From a checkpoint of a small mixture-of-experts model trained on Wikipedia: 13 layers, vocabulary 8192.
Below are experts of layer 7 (counted from 0) of a mixture-of-experts language model. Rows are named router (the router's row for the expert), gate (a neuron's input weights, with its number), up (a neuron's input weights, with its number) and show model dimensions 0-79. Each number is 500 + 25 x the weight over its row's rms, rounded and kept within 0 to 999. Numbers have three digits each.
After each expert's rows: a language model's description of what the expert responds to. This comes from a sample of Wikipedia text that the model never trained on.

# expert 53
router:498517462470524503522518499533514539469476493465535487465528507482543540472553491532528485503512537512492490506481505524509463533522474450525529545510561518476477513494460503515487488471485521511500465523495479514520501476558496455475521526
gate0:526517509494501539517493449494510495529538473490477516491453503517500547482512439483458485477494479469473470519531487522503512525482515488515543518498480517501470470500486505457497546437519513509522504486510509501522512518526473516484507508
up0:516496495518470512508473469547488490515480525481467517462491459520489504508505495493493504538523536495447496526510486470506512511498468468476531515512473525527464489547436512456512531489528492501467507526481521542487515488518492524496534467
What it handles: Plural nouns and punctuation. Plural group nouns and list punctuation (people, workers, they, commas, and), plus pieces of Polish and Slavic place names after Z.

# expert 35
router:517519475489529498501496505489518543491466472475519466490532524477546515498530460525537502518542519504486488501499491546527475531453464468527503532509515497489487469497456508502525526496473522501538475534495488517517468514550554526460480519
gate0:457504513523476512509460491543545462511523458471550551465545499509470468498497531504514483496502487438490571483467479494462431488477537496501525475521528493503515526444522466458526462494484459484450513500483485480472462532513525517547506480
up0:494495510539531478519520533464541497518484510489552519493475513491525510474512499503483533499551523504508510529549491492517471517483508489493495517516517483494502495516483495493446483501533528451515474539474508524505526488535476489543498495
What it handles: Sports table pipes. Pipe separators after numbers in sports results and statistics tables, such as fight records and hockey stats, plus stray closing brackets.

# expert 18
router:551505486478469531553499499496493517475512458479494489510518504508506526519481473550537454513492501483489505499481498508502470512504520473518540560497489513482493513503460493528496481481487515521532469533516534496509510473534526489487505523
gate0:540459533504483489515505482499452509537497474497470535457542479559519477518502525502480507457493444503482482514471487486482468502490516473461501495555536475498517539501484514498507474501521481560535471502489503518485500493530501436489509527
up0:524478528510483509473483471500486504506507485525459527495523491478485471528478517481496497512491444541473455532484489499498496485543533496502498476510541520505524521527472490492527482509536477512482504516485485506461496505506532426470534577
What it handles: Names in tables and lists. Pipe separators, closing parentheses and name parts in lists of people, especially "the" in epithets like Ivan the Terrible, Peter the Venerable.

# expert 14
router:502495510485500505534497498530506506487487484462492477481550501504548525494533472543532484509506520487477510493491532524488470539473476463513527551505536548476476512479470470524476506474464530473497461504496494523523492476532538510487521502
gate0:494476495540471509520525527531510512519496496492482481507556484518505515479489498534516498462504474484533500483485517482520470502417498461515524514513492530457498492519458473489479512482527486508485449505495519503488464517522494477498486484
up0:505510511440501492514471494481513514553508498498519516481469537469536524465504476474542470516507499569488525527522465479537510500562513481531505502494467480500494524510484551503490499485521527489509506521477515516490532484521486454500489466
What it handles: Dates and separators in tables. Dashes, pipes, semicolons and years in dated lists and tables, such as the dash in 15 August 2021 — Drøbak, or term-end years.

# expert 27
router:541528469482473519530509501535506534502485502484494496486520491508526506500516477544545478468531507490525474514488510552524481551499486461512535548508495520470515519532436501521499518477500510481534479530481483533501476496548511484505538500
gate0:464514482479506437506509521492468485514445503499502458516527495451506543566524514516501534520521504578519515501501530548471511534500532494507481536500502541511504458483511507536491538510495503465506507528496513484487482480522535491486528500
up0:505491516533513502489521573482516520499511489507515504528482521545459472470566497499538508495464492481499501526507539485514458495483544505482499523489525500518509510504471509489512485464459517532466509480466477502544473545536475509497531478
What it handles: Numbers in stat tables. Small integers in pipe- or semicolon-separated tables such as football appearance and goal totals, race results and tennis scores like 6–3.

# expert 38
router:519502477459505533535518518522506544474480470465512492471540524494531547480521478546529465517531501493514532502494499524506474526484482447503520550498547539472469493471455498520497513477476514504491463517507494539500502487543505506488511500
gate0:479477494522521545491525520509485516501497502513527477439540497457523536510505513527516504508535530485483471472518524527485448521476535478520480503490568495524517504491500491551478484474525536503496493497479498521509498481464554518483467491
up0:530484518492505517507490516505508521501486520488521480480500485526489486499525507487478523533520540497466505511468523523495545507510510486491502480467539482485506511486535468509511493537518491486502518506520519559538493532462478485474464525
What it handles: Name pieces and table punctuation. Mid-name pieces in foreign surnames, plus hyphens, semicolons, parentheses, line breaks and years in lists and tables, such as Schüttler, 1985.

# expert 44
router:491518467481499525541495530515528494486469438487477485497490519485513510489522456523518485494497544498486519468457515523521490541510505453495488525546542542497493495513461513517502488499480541496499493512503516548512465516511531499469496520
gate0:519467550515496540524512497507527483493495433489537514540522505491536483513461514517506442520456480482447502505491485474479460482471479461476482507493487487501472533480501513476532468543537427497501516493520473520522526505518509520542502483
up0:517492516534489514513481473467511480497500433525536449560479530492482459517439481498497494487457480479502488484460483478505510524477491483468482485512528497513462530506526505456563469514525486505505520532481457521507495500487491500546514483
What it handles: Clause-boundary commas, conjunctions. Commas after introductory phrases and clauses, plus subordinating words such as where, while, when, because, however, until.

# expert 11
router:497493501467482506530477487533510521470512485468478508478524501500538528485489474548518444490510490498516533496483520512520455519487527475506517564525505514480504484503484516512500468490454528527517502523494564516471506491515513495467522498
gate0:508540545529505544463491522487487497487539497506523503499486484484533541467504489517495430467478481480502547480516525504442531524533499480507501503510480472486539493467478500509444520432445508561541521493493442537519497458492511504483494514
up0:519485472484496496512493518475477488500520470524538553531500527524503466528569511501484524511498500498512419496503499498499475477527515508504523518481484472502510492498465476476507492553517444464445532508500507500526497493485459509487510511
What it handles: Election and office terms. Function words, table pipes and election vocabulary in political and electoral passages, such as re-election, represented, Two-party-preferred result.

# expert 37
router:501501502482480533549518507531477523482462480430491496486524501529518534475487501541526472471486505458491502516489517515472450508478487465491530564508545508498519534489446489532470483494478493521487467506536510512493513505526532496477492479
gate0:481499511504515525534521477492487494496559505485516550508509497496530512492423520492522464430524484487489471543509442499456466523471518497467518528504509497477482549488537483513526491534493455519506523515490482510483509527497528497496502487
up0:460504502524517489509517516525491504451479504473516452469484547497499477517548474490502518492513510527510511506479516475517479512546557494571508474514512506489518461529503509503502528494501479479518482495550468462526550500482449566511499532
What it handles: Surnames, was/is. Final pieces of English-style surnames in cast lists and sports text (Rhoa-des, Wil-kes), plus was and is after he or she.

# expert 16
router:492502483476506481549507491537501539504473463468499504509529530480533554487503461538521464513521515501499528493485491506484459531483464456525504553521527551469495490475482513522517504513464512472494467521519509495502505480533516477456514514
gate0:448514502480490539477498496444501536485503470490540552529547528496541495482517506511510503497490474480493538469501543498516530514494477471544476517524499496502507528454491489521524511505527483503482486511473515492543479511509545535457538524
up0:496523494526516468511484489480521499443507472470531544504522525520497469489487478480502533484530436456449525475500462513513508491492498521485504464514542476561521559473486539520531504508476464511469477506471548477491463509503506530500521496
What it handles: Table numbers and separators. Numbers and pipe separators inside statistics tables of sports or census data, such as 68, 75, 59, and cell dividers.

# expert 52
router:523497485473485500535516509506524539480490479461534488470506490453526528519528513535524456480514518502479496484473483540497488528483488473508531540514513524478491475520483486525500513497491507501502473557477491492514513477516554477500524506
gate0:508497498484467496506491534523488469509456502465493483514537514497507466531500477523504494481517506512517535476469481535540468530492473502461509522533514524499519495499479472522461506506517507498503498502498549534467504502502534551511524502
up0:498466531481553544493534483523481523501522529500475498490504507515516495482487502506486512494524513520435489503512529497483500516502532483504521505475539502479506501549531502478512475529494494494483480461484495500476525529514480513492481456
What it handles: Money and payments. Tokens before or starting money amounts, such as Prize money: $, paid $75, €21 billion, plus function words like for, by.

# expert 25
router:485478492482482492537502504501511521452489465485491525479509483538509529497495504557502445464490505502494521508508485532481447539489506444523499556542556507475443483506500506520505474482457488492538496522523511529494526492525498493488501496
gate1:480518484516495507472484516462501523503527482501517549526528493484499517526508528495478515448474534496463461514510537485520472514530523456498498499551460513486502470468504510523538493525451533515480473492519531465485478499514490503546548499
up1:482487541521451524532512532449527517533460453492494494496432490502493519466445513452563523521484458484470457514506532536526529506474484488479531475489436492500485506455508490498485487526501546502478498492514473523482499529480463489502504484
What it handles: Surname endings, Nordic names. Middle and final pieces of personal surnames, especially Scandinavian, Finnish and Slavic ones: -son, -berg, -kov, Sø-der-lund.

# expert 24
router:485493464470465516521494522533506512501481476499499471496521520482544516486517470540519483502558516512505517482480497539528483522542500482543533527538489545485479484507468525560519503511481518490522481517503524509501510508532535494486515552
gate0:546518488504535482479476467493478490508479501513519505470536520498511490504511513508492483510526457514494484485550509440468517497516534527523457497463449483463472460529486540493541469527437502497529517525508455485500549457514487513486530522
up0:499480457506506511487488529469534498457484477503498514475511537465500492481521491488477492514500472494525488502479555497515509484519486488544474491470458466500483505539488490497505521520498528506520473534449512515440511446501500479500503534
What it handles: Science and chemistry text. Tokens in biochemistry, chemistry and physics articles, such as active site, compound, cell, oxidation, plus = title markers and "the".

# expert 41
router:515500470458476495502478534523515538458498497487511499448511508522545513523513457558531471456548516490494502489458530543518469522472524467534527539550542519435458477504493525517501478487507498499506465500530517546474488498488504479491514528
gate0:525491544492445510531507499473477496528467482458537508506521483515483478465486529493467490494509445517548541481487517491495473501442528503460519510475524473508555530518461450478552540483478510496513501551480497492503491522489495482490487489
up0:552486453447490491507472493522509503546486499502540490538477470476580515490496470503522481453455512545520531527463439517477504510513488472478500533453508540491542507507475467525461540467484513517507503535536509468527479444534490475456485473
What it handles: Roads and infobox lists. Words and list dashes in road, route and location descriptions and infoboxes, such as end of US 10, near, Interactive map.

# expert 23
router:489496482497487516529502504541503490505488475455529515496496507504502491508514496547543495478519513511501521499463485498516452544493524488499522555532499527465519496480478518521495487521446531479521455526525527522486529472519519476475476530
gate0:468514523465517552523513495538523474507530507482481526510508430497520514490491544473507477491497453493509513524494504455475512483482535518521493502488521490512510463461501492529518508496459507484542486490478527475498492461529555536518469464
up0:460502525472506490500528489488520512493513504448531537543459458504518520483449528490529507520515486503527451498509470488453510509492516504502540519526517511540475491490480490508530505486500521478530528504491512484520469475520567550515490488
What it handles: Article and section starts. Line breaks after a title heading, just before a short description like German conductor; also section-heading equals signs and is/was.

# expert 47
router:512493473460454507519509498510466547510465494488517461479534513485538546511531485545512461499506508532505470497503518514532446521490490465494503549517501530468502483503470507531509515511524510502536470485489516505468526512533520506494541485
gate0:463497506471457566482471509486494474508521525509523511497500513529495524511504523493496496481509474511525496447493520536581504515514515519507477477529463541451477511498481510480538481577525463469511488471517543518467501513477539501492506559
up0:486479465495439501475510528464520482524532487498524518510529458562502545471550510506474478462467510531508509492515512508490492499512486491486491485500484512486487514458536478494489488471541492517528507477532453472533443496470491463503519494
What it handles: Codes and symbols. Characters inside technical codes and notation: SMILES strings, ISO/IATA codes, chess moves, non-Latin script bytes, table cells.

# expert 43
router:506537482481506533533521488512528514507450492488463493468525507504502506497516478520543479484536530489490491506498501516506496527468474445518494530528531520489480494505470517498500510510448528470496481515486501521493487511524523536500470526
gate0:477520451530500526520478491462527474472529466509527490475485501530539485494520480495554473517490464419519465538499485502511474519521475458496477498470513500456473489481510467512476509484470475554503515505507510508526490505499497494500485466
up0:542548482523514522485487469472507487489500485530526473530479536488496457430518511476516492511475454443534468540469514494467481509529466455497442481493495477509514486526505480481532502502471480540496524506529510465517494465500518492512451493
What it handles: Adverbs and be-forms. Adverb and word endings (-ly, -ically, -fully) and auxiliaries be, been, being, yet, mostly in evaluative or legal prose.

# expert 61
router:495508503491497514510474546496534531484518457522541489500551512504530548502509486549521489493517519503504501516478479514520489539488510458526529547520510526475480507455471509551488523465498500478514448521518516521494473494541533493483491511
gate0:481500500519573475487507522467523480477535500498512529471481469559483483526506504497520500507453517466491486452479500522506523505479501513554474492547498472515525543484508530506463496461488531489499462490508503474456512515502489480484513472
up0:507481549508542489515491567508531538511470519489486520504487504537505474530467470504501463510462525460499434473489511495485484516455504475494522510532489469541481514471514520522452482502507505531480535473508486539474529489507516495499523520
What it handles: Titles of works. Words inside titles of songs, films and books (Strange, Life, Story, My Name Is), plus row-start dashes and pipes in lists.

# expert 50
router:488489486455490501516504527514546503473497470479509473460500532478537507489541482547510498481514516502458516513500477517481477551508497470513516542541514531483489476476475520515487502482474528499510481495519519495512471485542509498472525540
gate0:490506454484477524500494478512462474472449533481527512487464465486485500507490496467527495488488514512514530501458501510466535489529505505462498506479458519442521478523528475496495497526463491495530493525520513495488437504545513528482455520
up0:465462472472494491510518470509509484545540474503463480507504522510484529483507483529489516524539489499464496504507508502508514521503523524524489495534540503512500508500491528501486467482498512507481475501492496493477527471514485482498513445
What it handles: Infobox field punctuation. Colons and dashes after field labels in infoboxes and taxonomy boxes, such as Kingdom:, Website:, Conservation status:.

# expert 63
router:488502500477468507501458519505512528468485482505490503463517534512530542501522488555521496473535524482512514474480504519510455546479497468525488534512522530479500488530492521517474507516467512496525477488534520492489499496520495517488524518
gate0:494454485469467512512462534523490526525487499528466537509510495527504534506522498510535489537507486520440500506505522492504470480479494540503491497512489499475518478547483484527487483523466487489534509501553485474489472522519473539491493536
up0:517529525516528523484542490516487496514516511482538510525470489480484475539481497499496504459506501469525504477469478453503489475501522484508549494513471494498455503440505532465517508502521506491488523508472514527504496494450483500493511474
What it handles: Tournament rounds. Words for competition stages and order, such as replay, semi-final, final, first, second and end of, in sports round reports.

# expert 33
router:479488491482485527523455503515543545461521476496504514487496511514542548480547505549560474493519519475499486494475500518504469544497503411488505549505520512493501508456468510533515484483496491484502471506545529512480486494537508478492490490
gate0:457501508479507516556474568474520500520501453489568531477467529504532549492531490490521505543494470514495528437429507462523482485492495468494479503533529469528499497514491493493512508467500473471471534510491493465485476532530498545496487487
up0:514496460542500503444550513513491521468470536507452452503535507531475495471436514529518513488514553511456511505537520537510502527487487509524525502452514517481499508495516504508526468548539534484550475503509513545498507502461489467505510540
What it handles: Title and name pieces. Word-starting pieces in proper names and titles, such as Tele in Telegraph and teleplay, vo in Yvonne and Advocaat, and Hospital, Street, Route.

# expert 46
router:540519494470483481516481513500492515483482493498499473456539520494519543470515503551519500507495502490470509460515488526518453535476491435532519533526519541473470497503465495516509499457515508514488489467510521492476479483532522506467485526
gate0:478501497470540496544510505543536492514526508491543484491507480501533516489467494504492523511534516481520491464511465489492469515513545506485564498523476527464466517489502528550461491490477542495490468538463484496456496527482459498494533520
up0:525518446524485528522481484470514485505511546527463518506472546486519485535503426489509534452546476507499454543499539545566498506527499483509490499505504483506516495542475517481503513489490542534519485487496527470537488507470444482533547514
What it handles: Company operations and linking. Verbs, prepositions and plurals describing companies, routes and networks: renamed, connects, changed its name to, merged, Destinations.

# expert 60
router:472496470475503486522526498527510520495464469459518472496533513485529536515519472542513476491511519481518523482488519519496458533510478459521513549492544535467490489500471514534476505501470497487502472507508505517499491455541520510486529516
gate0:535468493520480526525505441519479513504519509531484487502497492500505486499476499511474440468479464517494465515511504511468466514484524476460501497511558486481468559492492475480537497449463516542510495494530479499498499499498483471498468443
up0:498542471502476472517489513496523505544445498498478536498502497514502512496517526481509547462492512503530542538475540478534549495521482495485531491468467538498514495516461505521443548487535484517485467517507491505489522505510526482520534504
What it handles: Commas and list items. Commas continuing lists or clauses, plus musician credits like vocals, guitar, drums, and digit groups in long numbers.